From a checkpoint of a small mixture-of-experts model trained on Wikipedia: 64 experts in each of 12 layers.
Below are experts of layer 9 (counted from 0) of a mixture-of-experts language model. Rows are named up (a neuron's input weights, with its number), down (a neuron's output weights, with its number) and show model dimensions 0-95. Each number is 500 + 25 x the weight over its row's rms, rounded and kept within 0 to 999. Numbers have three digits each.
Before each expert's rows: "gets" lists some tokens that make up at least twice as much of what it gets as of all text; "comes before" lists some tokens at least twice as common just after its tokens as in all text. This comes from a sample of Wikipedia text that the model never trained on. Tokens count by the router's weight.

# expert 25
gets: ",", " of", " and", " with", " for", " on"
comes before: " the", " a", " his", " \"", " he", " it"
up0:465501519463506442505470509514458459517495507495489518503490510540540474531487501531470500476505476526506538503459516501482519484494504515489495504498508452487506550471504498465531531468493525513495458479474525545504472574445496521499554503480462506473544512548477515483465478530516465451
down0:512486495551489470472504517470526526512525497477544468489506507512524523495456496516513479522504505511483534522500479511494541458466511522497465526489480534494498539511485490510466447497559535545494513491503504512505526488501489565509546510527523482536529483537490479516483443512506527538
up1:500519471499506480459486519494520494470493519496518481506471534514498563479513512494526548524468483468484504530497497499483474532503516462503504515433516481486499493469469524495482484516490503495521486486500487488517487526496504464525535495458511533486466531507503521515477517509544474525
down1:512466484504511493472505489533471528474495479513498512466515512513529525514507518499506498493501484473477486489533493464535464492494508510479472465470485502459531510464480531518500515479486518451550488526500527504488473491547471510509487455511498488499489510502527476462483508478467515522
up2:513517491451472486505486525499468518533496544522518505523489471477463471559470519504531510530498498538500498478505492493492471495487534553513476491541514475527548490550534539501533461484512493525500465512489520493511513530506533491538529471474493472514488461514490524457514496508495492458
down2:544512530476502482527498513484476481513560467551472486473470496504491474526498500485491465528467487460487509440493498454523532541508482526534513479542486473480485503495492461510511494451513470527512444553513547522483545498490548495519503482547533534540479489488544442461502479516488436524
up3:495517479532500507522472458498498536478519469502485505501498477466446474489541526492513485499504498509512459510538540507471508477514510529496503523497513494464521528504491497509513493505483565453460504506515568524517534487518511491514510491478547479525493523499498535502539533479509577455
down3:497519505520485495468522489522495455532468501454491480495505535478506454513510465475506515478479473497475483546533437513481481508504512477499527514498508452479493516529517507463474496515512491527501470474506519496472502504517521488530512520536455495500494482488469493493526515523498507489
up4:538503506453448501480518544487514542496500508485516457517531563492503469476504509515490493508515536463502490505470526503540474465515478543532456521484478487503481496497531496511454502525512545508494543430517498453505477485506512456510527508542527467510508480500554510488532517487477569537
down4:504476483507490500519477489464502496491505468498449492549479505522472508481503576486503496472524508485519471515482500489519479526538489551514515505516509515523500517500517506488520463476468527491510523491515504501504500460505512467471479490537469490513511465486527517479515529487505509520
up5:467491506506479489515506534515454542447477463539465524493497495487512464476506496518455526488448508533528509519478480469495457535509472518485524465497495496493522546498521510467516513479525527518528493493495492501488530523560521533464496486504478451477522483492525544498473457525525512513
down5:464520526506485498508513510493484506521507459497519507504493526521520425501525516531517513507478489525505435491514473503462493524485495503464515479530510489439458469441512469475544460519519504484509518523465522503508512534520512520464516512502531472474464448467528510521508511507489471496
up6:484493486494530450455476512473497471485517510544471526487497535483512486487481457482509505486505499470482509436488527459486503504480461502510460494505534519500507534459498510514499483501520502521468487470550503510504525507505462502516491530452488517524531528544502470475505461483519512483
down6:488521500544504483503486509548496549510463536552548507464513487534513529483507514478488514499494511515455483480488466509511497512528524504526507496550568505456503482505500516470512486486487471527479525509451507488483518500521481529500458518481503530471540472484502485504483485528477494540

# expert 62
gets: " |", "\n", "==", ")", "|---|---|---|", "|---|---|---|---|---|---|"
comes before: "\n", "The", "See", "History", "In", " See"
up0:510541521504463508486520552483477521519485475497475503511519508452546496484481495529557480492494508507518496478486482486487488496505484535458512507525489546468498451528546474474513544478512465452508511485489531458501507499476524503475567486459548478529541488497455511512524499485469493478
down0:535507461471462488483493520472531475501459529471496492534525496508516489471496521490441502481457456479484500476500506484538520497506507503537515494512493548498477490505520476498496502480505471482491494485520480535479481489512550470534510505523510513512457484503503475506479501480505490511
up1:497506459491522492488508538514521500526506527526521496490494494499497516523478471525508524473499479500484567486546490514525479470482497511492539468489508481497480549535494475489514515524531557482479490473484461480499547525492482489511486500521513472460517514462493474501506535534518443485
down1:545518508479508511497516473495538515521492454506530498504468493521510514477520548516528490469538484498517488501492480495493474518463506515520498534453470468527510497516514512486534498486481455445502515512533495499502485477492476480509514514534496473532492441496516531509477481467489530476
up2:555500501463512487498536499525498494469492475493455495471486474459485517533514487522518473532468495501502499536525473491511466526511471491489530538499456504508450508475545466444486511489497471547523499506482505454484489482474495476493498523538476506502509510442532509456452545489524481509
down2:463495514448474520486485540519500498497500475451519525501516523485494520490474493494451487502503528523544478527476506524493473457495500486468510479479507497490486478507518540490462478462485479511500504497485496489484458506503463505512520546539548489510512471487499522496449503500491501524
up3:464512509540459515508478511503489465495479461528530500522506491458515470492436431491498466474485482479504524474500510503510480485499395455511491480521502475515483530555526535499455482530505484526483482499513498527502510490495477481500520504482501517516480480536516484525475483502531460493
down3:459483460492467506505491498531473526526496493464512505495474449498518498544490492462519523516517499487466507503498477529496495496470544472472521529504490472509524479490487510476492501460499438475511454464453453525480485508524514484508514466518464491476504505510462543476528530563524497509
up4:510510523505511511522481505469514483483532477502479492549542486524487483511466463513496514497511467517459514464528542499537450488492489516488479542508503496508514473494490499489498472498478495498487477543508510514499486500523517497474509498549493484521506501534488511553515532515483525478
down4:499496500528540516498521484511511470500491536475456451457481507528490505511481515496499485481488477526497502495456457516498496497524519483513505527499494506506515509479506473506470474541514526497478516500478495500457526529478503500493510468497504437492456526466423510505479497521512509522
up5:518481478518441491514495428495523537492512479548504490468502536495530494480467496527445500502510482485492500489494524501499459507459498505552537481475500473506507470505510504484534503470507485504472473449457513508484471512489464508507534511501454491488500501478554459528516495534508492522
down5:483489490532494470486503488510488524528526502527509496543512541497470506454516488496518468479512526485500543455512510478510537499449471484479536473492523475476510511496472519520522502507503544518485555522515475484482506522507480496495522501526527488470483537490520489476558520499482494467
up6:520510486479530472503484519504475544455488484496493547531531478492550539523483506479484478531537515499526530466524450501552504526468476507492466456509526562471503522485531516484484531500496505512525475532530473488530504521562490479495535499489503527487500478496501478500467499546441503495
down6:529513515505486495463476476479517467475522486514507507499509543495521510499496468445448544528485508501502479483493475470503524491494506535472488503502504476472475472523482531536529519502497481464437479490487522467511506469482540536509452532486459517539480463522512543499556457519477518512

# expert 29
gets: " of", " that", " on", " after", " with", " to"
comes before: " the", " a", " that", " his", " to", " it"
up0:571492489483463553532489494511504516516525515475461545495553539476490483475535473538498521511504495517513492498518546477490482496479504501514499473489501465539459476507476486486482526495435492547479532505500490495475513485500499540493458453481479545497516509538501507512511457508495473486
down0:507490479435512509515488523557471502503501472508442457497507539505500489494492498490530509455468487505509522503512474465535506482541468523546483445532471433521495530488482505489538483483497439504483502549513499502509536506517453493459535529495539535504475436517522501511481483492514508569
up1:504466484446535491506532505516487523562480516520465516489512492495493489495528468517484479475445500509484531491445512490510489430513532485519486513490490474477491513528474483501495547502496524425522551496500518477524498492484509525549509501504525490473533448462498511523481471497471512495
down1:425528528503529508536487458506476521480545482517535454520503475501455478525501467495504486538478459514474496540483495492480505521475490498477508499510511511518500476527495518468551505517532482528446480507530496473488500513529505460497541491513521540469501503480486506512551501534518489473
up2:488486483494495498549505588546508514491493504549514495436505493482507470505507490426477485469491500491498462513508467508474510454456494492531516528504522519497511494535504523502502514482503460484549538492474506485537479490491540482510477468538499466495477495503544473511515511468485509495
down2:499494506490491497509488487493505490515531465520486514506505492496501477489537508531463482545496522516494496481467524525521464521463459495539526461500495485530528485530520506491510505528484467517527472466496536504510539524494426514509528509493489508510471532455514516524542477487484492458
up3:437499494513545499479494470501484481493473473508539473508489465500489477472507514463530504485479522498537500507477459484488493428538475526480504492436555471529492525509488495517497499531491480496470503472488491470484489511496549514471530514502488463502511537480447522505498495552452482519
down3:469529523543502504485523489558573497510488495481535458492481486536534530515511492467533549488489483524502524501532490502470510521494520473512495521500535494544484473448515517497516479515521513505508425531502484539495472520494509488510512512501555467457501495519474491544520492499521517559
up4:498496453476450484489564513519514507489478496506498491446464563485451516458493465534564477490502495520515484527496532475516498532485504544480499558543499495417528478497494465516519510447525488546516501543540522525461514496506485531491501540554510466491477509479497553519503571485522484472
down4:501532477500454506526513511538480473524503498560539491513516467497475474512561559512488497476476502470490490492487508510494502498514559495495519498507503511545463485522504517482489470518500500506488525438494521457495508489524484504539485521529483493526503493536498475513508476494529497498
up5:472444499469486504535507497543435517521494489487515509504511523481508521485490512506499484542510532529501510507470503511550501503486491548442497470488543502514488496493493496450482534473477476516513492479509516548472493499503534533510488490480469530495494498498451492507489514490524530513
down5:529517486515472483492523553502516538512498482491479478492541495475516484511475460472501490488503506483484480509535489545496500476465572501540483490527452474499480526521529505551500524459538539516516478473466530475507502501477494476502520516494474479524501531489527514525500475490490491519
up6:480457476490505518485486501533475497494467514516514455481537469551447518504486447509482471469488544534500526539429464496551480506529511478509520513472509488534518506502496479538466500524496499504486524512525447524460525493468514499501501502540466514509515462508506518444525499498511485514
down6:489515520510478488545513489456502512550508482470495498510447511503498472497470495490483449493483502477533471486495542459436505500468486512510506488528535526495487522519512525494499531485487490484506488534452504510522490472499509459475500494522525492481507515466490545554516522511501506501

# expert 3
gets: ",", "\"", "|", " died", " born", "us"
comes before: ".", ",", " in", " and", " is", " on"
up0:446532517540548524474456509553518512499544546498525485488495487501517492523483477511510529497501497459526542478504465447500464564511526512514527505465535493506481465507495527494502512545498522502509490485572455552525510494480542497492518476545482485534503497497523509475467501476508508521
down0:475491546542460507530465488502524506466486510515469512554560528508520527500465548512503508517495498498541469472510509488511499517510493492498484508479498510474447515512485490523510491489505510469479507478502473517507470432495490552520470485574536440480507540496505497446493517496531491494
up1:520534510484499518504458519502471516530470497484484556502471457504558490499488507463492454526464534498531498534427448452483528518519437486478481475483502520500510488528443496510486475541464489494503511489470530502549434498479489511457493496504471521527513523483531508494492493497541486533
down1:501442532507485519502472518463515475488483462510581495515542495521516502479479491482493488493481487519519514502542547552535509546483499507486492482551566492506491469510502470481548491504499499534478491520519477476493514488515467527513512519514478493497497492460534471490527471456524447542
up2:481486485547479478530512567524517546508542497490451477519483513486505463546469495560483502507488488495507481467464512544518516527517482509490483506456517526514489507481552486479532498496491539472489518545502490547492498447497510437487443541495476484498460567533506474492485539477518523545
down2:506492490444530526470470514501535479496537503503487455469509443494515534515518474479504498518484514531503523512547557462484509483519469544511485526515552479524517524500519510499519502522516485512467475491485446514532515526494519486470507542495562559512496452495468500472500411542506501505
up3:486474471508518502497474486500522499522500552518508503531496503506499480547506495451503456506504501497521516500544456487509533501480506540535501502478550539494468503514478518521525482509527478519512505498480538530511507486503489510526487508540511477530501514516469499473531490479512472493
down3:504512504492522468484485507516485481471517472462510530497563553495554504502476541531468470483518474512475496509489502477544478487522481483482546469499508490548510501514482506501482506511535513461496474481500502503510527483483537519495511479526514505495464470457501529510499496507533498497
up4:473523458480509480546498511488517465519497533500535510556511516516479469475488553489464492480480483526497488494513497487528502513509482486495489525517504482493514474476567497519482530543495510433530464471554519509523579537527508480500502513449484485513536548500550485546494478496502526510
down4:484501506546503508477461463505517512500498501502494486511534487495466493500476479486490528479512477511465484509500502510509450485491532487577525518513464527476530488468519548527501519526470531497528525502498490497492446518482532518542511477522526505504482472509522490517482500496510526506
up5:524520532540436535508487509527494500487500504536507458506506504504540532508505488506524482481451516502516521474531516482554525506509481516507500484492541458487494457524503497499442508502496471521502532499545510478523529513503497533520489487509532493512474504441508488559502530477461510504
down5:566497474543478535495514502532484533466512528490483509511489503442544508541475511488485536517472527527471489482526504533495482520420469496533501507483526511546510517486510486489517536487547503466473506532518451489528517494513485513487506498520534533505495534474514490477488511500493520535
up6:460485479515488518511476478532510513496469500487549493497547455481502500479480517476519530506503516477503514536483515469531465522525515503519483497493509469525513506490485511519481520498481497489515500494531513489513507537515538497500498474487531500448485505477491487463497522507542486539
down6:484546526522531517529506474494528528523514524478505513516485503513509493537489481465482547501497497487468491489461493495475499489477454509480487470501496463491488514468513501478526518478537500483474480504539497529476479508505467512528517512499492524549510470526544482500510497529506475510

# expert 46
gets: " in", " In", "In", " is", "in", "\n "
comes before: " the", " a", " an", " addition", " order", " his"
up0:489513526463502461447534504522502525514485461515499468482534514488476487467524499542493497485479481535492506540467534544544486487445492513495505504488492494508521462503557463490549468497474456493503519521510469547550521510444532514521495457520500522494494502514506525485512513485507484466
down0:497461503508539527513531534526500536517526499507485523473522460525476514502468522479504530534479478506550533462476486497480537516486505511461499534485506496499519518514493508509505548523466486478509526477498527501501514509501430527458550474478533513490513537493497473475531513524459491438
up1:519475492491519532526488467484438492511495480460488472543531546489456461504467516449458467530504438480504538486457485528509475509481452527466452498506515500495518478452542454531491453491480484483508478515512464514492508530492486491513505485462502432492484510481526515511505524501512496499
down1:510477515513503512506502471520505548497542545481497505544536508547517480521529495531476511503494523481493487466496509529488515481518498523522553538490473512476488481469518486503496489470521466528515550491516513523452503527490463539458482493549484509469522491518514541475483506433532538529
up2:502541528501471543484522485522502491561473474492483495526479561489486488468529528519502490505462480488487528493504498545437564497507468504510501480505536505489489547506522493506475536544482531527523532500531490530482462480487537520481471477479542478487509486527514534510503564516497495437
down2:518520477507487457483486476476471455517536494498529484506487502493523438497506491465471468490503508514456487498546507492506463483507531514517486548540516488527522502474497468489484553526505482478467491490490471499502496536471497531503499498518517527530496541503465476464517492509477482544
up3:492523489543524508506494464491471454455522473493562481483552489508500474465538495465486525486528481505485495519556486499496494520471483483465498491506460463515482482479497478516501519481509496500422476491533479523485517490497500529467533507390526463505522519522514496539502497524542526495
down3:523512458477493537503508489487483489484492480506484483455554528496486498484465485480501469513500522513467476500499507456500464504521501466519467503538516507478475508484482487504419509523486497509519484490508524476481494494475539536511500516514505516523461478499471503494548494527522508504
up4:564458459447531483535478504464513495535502511519538466497526506501508474490496470502514521503519440509475499503493538512490447474520509531507486515502533500502539482506490517500524507493504487519506503509503476501469483542488484427512525536460500469522491557544492523501518508478520442516
down4:475490475498519488500540507528489493508487518480487506565466508522496510536470480479525524496485521493512514531512492503513527488495502489493531481488481485460497556497482521497480514473537474483468480515499494499492496523509507508463480499490531476473524484487500512481534497501518541528
up5:531490499452453475475535511518539521499525533567515519484513448519548453472514485489492487447529524509495469457483511461506463488483485473527500487487490525495495470520524499509528540524504433492481474470522498485489484539498504470509537511509499485519520500472491472491515495478487477490
down5:479502473502493521519534494527520495513487487467475537464521546497472527455479471508550499518490486502496507456505506470512519475504479506510473502516487484521504509505528465519538510506503462486508498476496489453486487500520492497475507471540528507526480516481510491509514521566471516475
up6:504519492463526470469521477503494474476485547520496524492514507511490474476488473466511492487543486482481494436471510474512496476504506514478517512491494494480493462471545522493510528518515522528511505519539495490513504500468500535527465511480468500551498513494492511504484475490557488454
down6:537484505537489508513460476488516487515478473474484507510474560479515540503513568436484517492489490534508494496506509553516484479486527456492560544503482489524530549486494448486496488439470552474505521490491491482524526503470525486490433507503487507506497533502510477505496491493498531514

# expert 0
gets: "\n", "==", " ==", "===", " ===", "idae"
comes before: "-", "|", "\n", " 0", "idae", "us"
up0:513494473470490514514473516521477511452497488547486529501489510480499540526520546474512486484543515458520493460462497485483447502486510462524480518508463524482530469531533515471472496560483534468464509497416476547502490493509542486492491485503517491526495514484476488537463498532504484493
down0:507471542488491528536461497487543446508528560516520481523443450467504526523512522480490504489538491486499499523472489548458488505547493524514524511518481481492493483496499536444512495472481514497427510477490518489428523534477465460493518519522458503444480503507536535507448500504510521533
up1:527495506524475520495513468453508534485541498535521491540502557488498440501509509521484480481492481486491523502492501497492490534502518503468550492506491516505495503492498516515496514506527526483481484510465507517493476492468536530528491504495507464457470527489487523501527510466470520523
down1:467554485520507494470498508498476512509511525487524460466464482526482537504514474529508526495499489517484539478481469453455520475486517492490497501546528500506502478504506520494498531507456526507500496526536480518522460515477482487488498510495533516501488466475530531465492527535476503500
up2:521446468524512490534508517479528528497518519507479493508482491524499477496492514471486536535512459457511496507500498488499519506534523515530523525525548495514558516525481530484549491495477514440448457469516487470493494545468520488534518524479478507501504475478526493512500500518509505535
down2:507490513481533514522539537483478469445446509470499479488485501515514525500451515444500485474471532497466500511499478515469520528469500494468428487508483539513476523519498495543472502499480492508565501500503496503504504503476467537500469524491523512475478476484492536482501521503503498512
up3:513489476466499469504473469520498511512497493500512481508461524489511521494481518513504479512529488487493491462524520491471498500470492470479477489485502520482463534542531505469484456491476527500534493497458533502484502518493526511511497502473465506519517519533553513562446512476517479462
down3:512474468525491474493480469504519498519532507461513521508520477493514506519515490490511532467500469509498501503531504543504486468478514496476506480471529497507481519509474499484514530504536486469499499532453458479489471546548508473515506514530520500478484504511507480494497446493531492483
up4:482473466526446442496517491514496498499536459511511478461499497522501470456467497539491534485510491487496503458521500493529529506489514518461508521494512520508484514505491484514435546512465500472459503487479495534502515489498496467497467496500489490523498482544524478503488497471498480460
down4:523462511475495493486516502501530522481492498509500497500528504487522551490514478516508460473502482490540530497499470529461481472490503488486500473504504501500516532478494482533478502474524483542473431502502486503530444480542476484519459533536538499453456492524468520482518462475511542484
up5:498504485474539502510459486481499521503526484486513503505489541474496501527502495531524466512515481455521510502502497475521464502489487510461494510487512501507475544453512466506504508449492484483448520518487503488498478533538514503493519450522512462483539506497557528541479517506505505491
down5:499502466482520540475494492495470534495499521501539519489500475444535495494488494522503467521535514506457477510494467545523488476492503497499495482499483496538495520482490473485515485496475480469491514508506522507501491530492538474578524501527524501564481524490502519479465469500425448514
up6:508490472492514490496500513498511502480533497495501522501493500519492509476515492498478514507531484551516479501570459523488528492494514540511497513484518513493502502500529538556509531504494515508520541488520535528526513537537502547518531452483475517526501506514531541540505457495442467501
down6:492481519495501471510496542499507499519521514555544456518478465492493521540538504489485512510544501481483484484529490541498504475488470530502486524509550517454537473522467516463505446473545535502516485482473478494553503481469514509469496500551468494479427462488508483495517501532504541488

# expert 19
gets: " which", " that", " It", " it", " This", " The"
comes before: " was", " is", "===", "==", " were", " has"
up0:486547511499512460457511481530502481526495501512479513475500471484487495505560485515499464507556508479487508530489453523473445512524498504496457535503490488509489491534525504498478523524479537496483472460484497504520495502490540491449514479506452558466495467540515548512510486507526510493
down0:495474493520546512475482492489509503487515496562493476475463459517471506492480495529566483492542472499505484492434481504482490532497539506472510450478489491507444479491498511519512485476503460533480466507504510542491500488511476489483548501523511495505554517508521493525527470493522554494
up1:540484483548448511475541546486515505462460524493507493464496494473550449491521472506488538534511486488502483478506509469470518528482500471504537544503519493534494466534502503488522469508477510492513488511488470490533494497466527488507503498563511514559521531463518531477481553448477468492
down1:511506495534526514525548483501474470490516517504484530552529472496525481510477514511514459472476542499486463486450495493443536517459506494539495508494470484498507481546496513460561481486486522507491533532493486461539510496509501504482511508506484530475491493484509426495542474502457476487
up2:542478462503467438492519524489503513456498502464491503500539518498525487503488530521517510553448521516548464495490476486536480499507516526539475496489494489513517497529536517509522505562488437508466494464487487493505476494468562493526501491515499452512510529471460510479502498513494467465
down2:510495531529502478493492514503523453478555504526543497527507505514483514518492507492538490537491518454504483510476480512533516525444493556459477498490473495477472520509462476513501520501462487559545531491524515482520523533483509483504515490532443490502478508510512532515493477531519520501
up3:503497531536485492498469521515509473464509506512490523537526510498503503499497489487546488478511526494558451501532485497473497487485512492535535516495515551489508466505538564485489514504489502505496539531536454465503496502524491478517503525516507499453537498482473476550456497510481477502
down3:559516506445491507512477498485516555529498479502578535486514519469508494506492534471534486493544525478494514507543492473499508471496480517498492481521447494500502506498499492500456513503550522479496509485489478503486486467515482515499496498523488522520522454530479483485479514512486466485
up4:511515451519493518474470509496493511424521457479513539495538532495515491478506514531508462538547466462531541469474480490496460543492510493522512462519486497473484536513505524511491519531549471506494491503534503527514512522504512491497480516452516501504544548516511530487469470499508454536
down4:470465487479529481501498488484473513529491509465524492481511556527472522488486526484456508561469520481490493520483487469486499533529514556504514474502495507446497492504526476487492515498482453492544483518526465502478514515505522543483502493490463497440485486510532497461511485475543522520
up5:499503515493503456489491507507499494500477533531483531498492491474520523518529486499476485464459434530474505514474503521495513481523495516500520498485536518517537469507518518556542502492482480539518521494466522522524512540505505474472518472496502485536538566502503511542501498500506496455
down5:501484460516483494529478504494517486499475492526569522519523479489453498489520507542509508503507500466458496498509520510535512510493484483506505534489477523501510497525497512516498515523499490531483484493470498504500478508482531470512491519506447499489492515480522492417512486528557554476
up6:558487532503496516491508534508513543510503481517491473536499522515486478472484500554530505482510496472550534510514475481540522523469493440503497523470503487499529514495485501489532460473520433463500510497520484518506514539493475472488509463513527477512504518470478487483514515465519460511
down6:495480478524460474502518519463499523502550489469508472488521511484486451515518473483512558509505480531510511543516481505418480535487492486533501524508477513492476490512483557440480462492473507471505499479481539500484502490471466462522481481481525499505468489515493476492491518460507488535

# expert 43
gets: ".", " =", ").", "\".", ".\"", "°"
comes before: "\n", " The", " In", " He", " It", " She"
up0:513506517524432552522446443488510522479512478533468499515524450499493507487479501480461511501460485502496473515504500470515494503480531490535510513493475530506546499521461529506510530506499535567479490521518477467472521522504480501491472480519508520559483474499514493532480525480482514498
down0:509471495494506499468525469488486515498490485521525479513490519525540541526463463481522507505502495489495497492541537511492519457492489493515500490517464501500518459472442573460481463466490470465487492460531547496504457525572549505518501510489560499564490508519469520515489478543497506506
up1:471488516486519523507478459495515509495497508487541506506534518519465510538552518534486511495506454485518492496487527505509518514510493541515536459494497498505480460468501424526484486474483516531495488487480495511507516467490499496499547481475493520522506538526500492552477537489464475543
down1:497514473511500491500425503440528493463450526499500457466494462501523507525504499503487561497505490523462509470549468481524503510494491509471499474501460511509482489503502556548492573517538492523496499514486479504482463483511505518535500527494526496493485465504411468481513441502498515494
up2:502518475477543514490518520465468538484506535501446511508466510441521529486464506478488516512474466498505489495432516510482481542500524523508452490493533480482509483513473469503500498452502498505509511508496529516526481515506551515506504484514464494529529483465490501544517566495506473484
down2:469470512496543464530500478520499494503477494520508522518508509549477516422529503527505504543499486488496505525558555517475515482493492488491477530511482496584525500525495503477517508513567502542469506475486498513569498469488495553502492527502473442452468489491487452510499539495493512476
up3:549522486500468528515461489477477474522481501550512532509474481539504480542528490520533441485478470480525520490484547454481512510448493477460477541463519492487519518496515521488475486506510498514463488509532500511487494557501523518515484490509492489490497500516543482504494519540540529488
down3:526514516513486452481505468480519503531507516528481485492544533470533475502502515466533509462474498512493481502539492519486483452493497526491472516521501472532504424538509479529512488503491520509540497516504508518520512483483502529487531533537483469522510500471521462535516505512557454526
up4:501528505506477519507553496492480522458468511508471491523482472483518497522484498473513463506506497491516490446490526504468546527514502486543509562502516504464517514516517510483522468462481512466555488524517510519473500546449514513499552496511478487487499504526500494480508496504486510496
down4:497501508483496547500512511497508561488470485550491511492511461477514477512516488486516453452487540523517480504474474491480491522486486478504468491472542499482548485453528511493478494538484519511483487507524503526541471505495505482505501500481498525513531508511507483506498498538515534489
up5:497511536467479512487502473522562502492486486452477505500550517491474487524497515495508499530487513498472497494495533518525495473475496503556501484505503405498491491473528505481514545505479479470472522512476537492499504510508516505471542474501489494463509499496494493510471534490555519474
down5:508472496495511518453477506497496495513501491528493536501478505487450449486517490494477529532504508522443520495487529503523555482514470488535479502493488504486541492523509485504501492446513487481476522537451558526543495546539496558491462517499456501468485467498528501437523479533510515515
up6:501511515482472495533446501529487485510475500488493522492523492513523519463554552507516487533490462467502491490504522478470470534457502472484514476502491478472459479499461490449479492488509540477516478481522529519510460504480506508477495498473547448513475528505495481436468500501540487461
down6:476531515504464471487495495517524503489428464474541512502529506469484476541497469504519525501500482526503487510488500476530520479492528472464470479521545496486493493533528483516465542491522499521509522486501520461511457505440472455517537541479525505516483529542504464463490452485466535482

# expert 49
gets: " ", ")", " 0", " —", " 2", " 3"
comes before: " |", ";", "(", " date", "age", " release"
up0:516496433499520483480491511525502482448465520459510520508500471517484484521525474483547505511500490484510521490475491525526473522527499474459481514544498495528535504492499561504487501492510542513512502491472484503492497507489495586514545501468425500464513494504492532481516504493506517508
down0:463503493533478442500496531509496509484454489521469515496489492510528483442533530527503537522480488442489490535495504538497493514484485535538491424494494540531495483538513470483500482501493469496500528484502528486546501559469520442510537511459521502545534484562514492502501500527501525453
up1:483482482521498462498472476521489497475504540487464539449546543529516519480472478514512501524521479510552460517562467480510479487482535481536530517503484482542491451514508469530513537479522573488482487490503509501484488493500510542470475484480505507488508521532537461504500503511542527455
down1:471508487519482483535486475470550519540495454495508508507537512484518526519547498531495483537587497525517486518472496529535468473530512518520515481469490496545474449523491460486508487500469506477490490481492457492501532531504492493524496503487555505556484469484483538476517491519493472509
up2:526492505506510470527505477491482499511509545483474517502504493515508532487519531506504470495504485482507485520479521485495496522493502469565491448480520492506468485546576485476485515440488461504490481487503509500501508551488480458534486527528503498476513505474498446486507519506513488519
down2:451510493555491495552535564494470461511537511488495521507497505521476512494509515474495512528490497477527556512516487502478485484548486500521482487482492482526514495548492558505474562514508424503482447507483510517509480504515477502490499552464508520504506520488527536542492488518481495445
up3:479555474509535542436457461486500524475483479500469487427459502491486495513515535514509463463489506504512495513461565528548522513448514492456535490508543488494488500466489492508514496496516496475497515505455509536498505500517514476473486519482522473491471508497541515493490466508518487505
down3:517497507502514499491535515525485526510505531544510508512515503474500476480486468497516490485522483525469482497509493529486505514500486490477471520497506474512524522518462499459513451504553460513445498510492498488475514504543516546481518574506545463483438485479549533485510498475520505503
up4:482486525501497506505476512519471503516553479491503516501521534476505527528517476519451442504513491491527505570483538505519517516486499489521497526493471448469509508461491508512502480481513482509511514546507493547466491512524491501462492507496545469511459499523519442505519476510516504540
down4:530495474466488498488481536514507478555486454486510483515485521504523521468495494546460467481519500517510492502497535491489514497479469474475494488476517512499479520501512480532519520484526487502533501490496449513510510483499507491463461496498475486473513522496521465516505506494475470504
up5:535480444537512509463510547528501494504502521479482496544465503528530515498482535489501474503520524525485508479450484482463440506481493442519501484524517502485529514546514528482479511485526517439507479463469515519522460526459515527495538484518533486500494483520529525495503542458510517489
down5:498462508501470543507514501502477499503501504502530495522525527507488499519562503522498514517496495505506485505557480504504518488497442445527505501540480506526453487519467466472497527521474510525496477503491488503507504494487531457539478497542513489483503494522456494528492469468515546506
up6:506499452477494478481521542531459477495527478554465509511491485472511504468488449510528470467492472478487502552533508474492496512481494505462504510491497518501486489486472523492485475495530487543455511517537497515466504476538437536485484493514535486496507496509529547487510465554536497487
down6:518474491475504477515547520506471501496534475508526472476484496529517497494513487476499491491540556524508499441511473526510441477551494503457501509478490454498514465499493530518491466436547497483492530486509539542464503520531475499479551526512522476523492557553489485478483453467482513526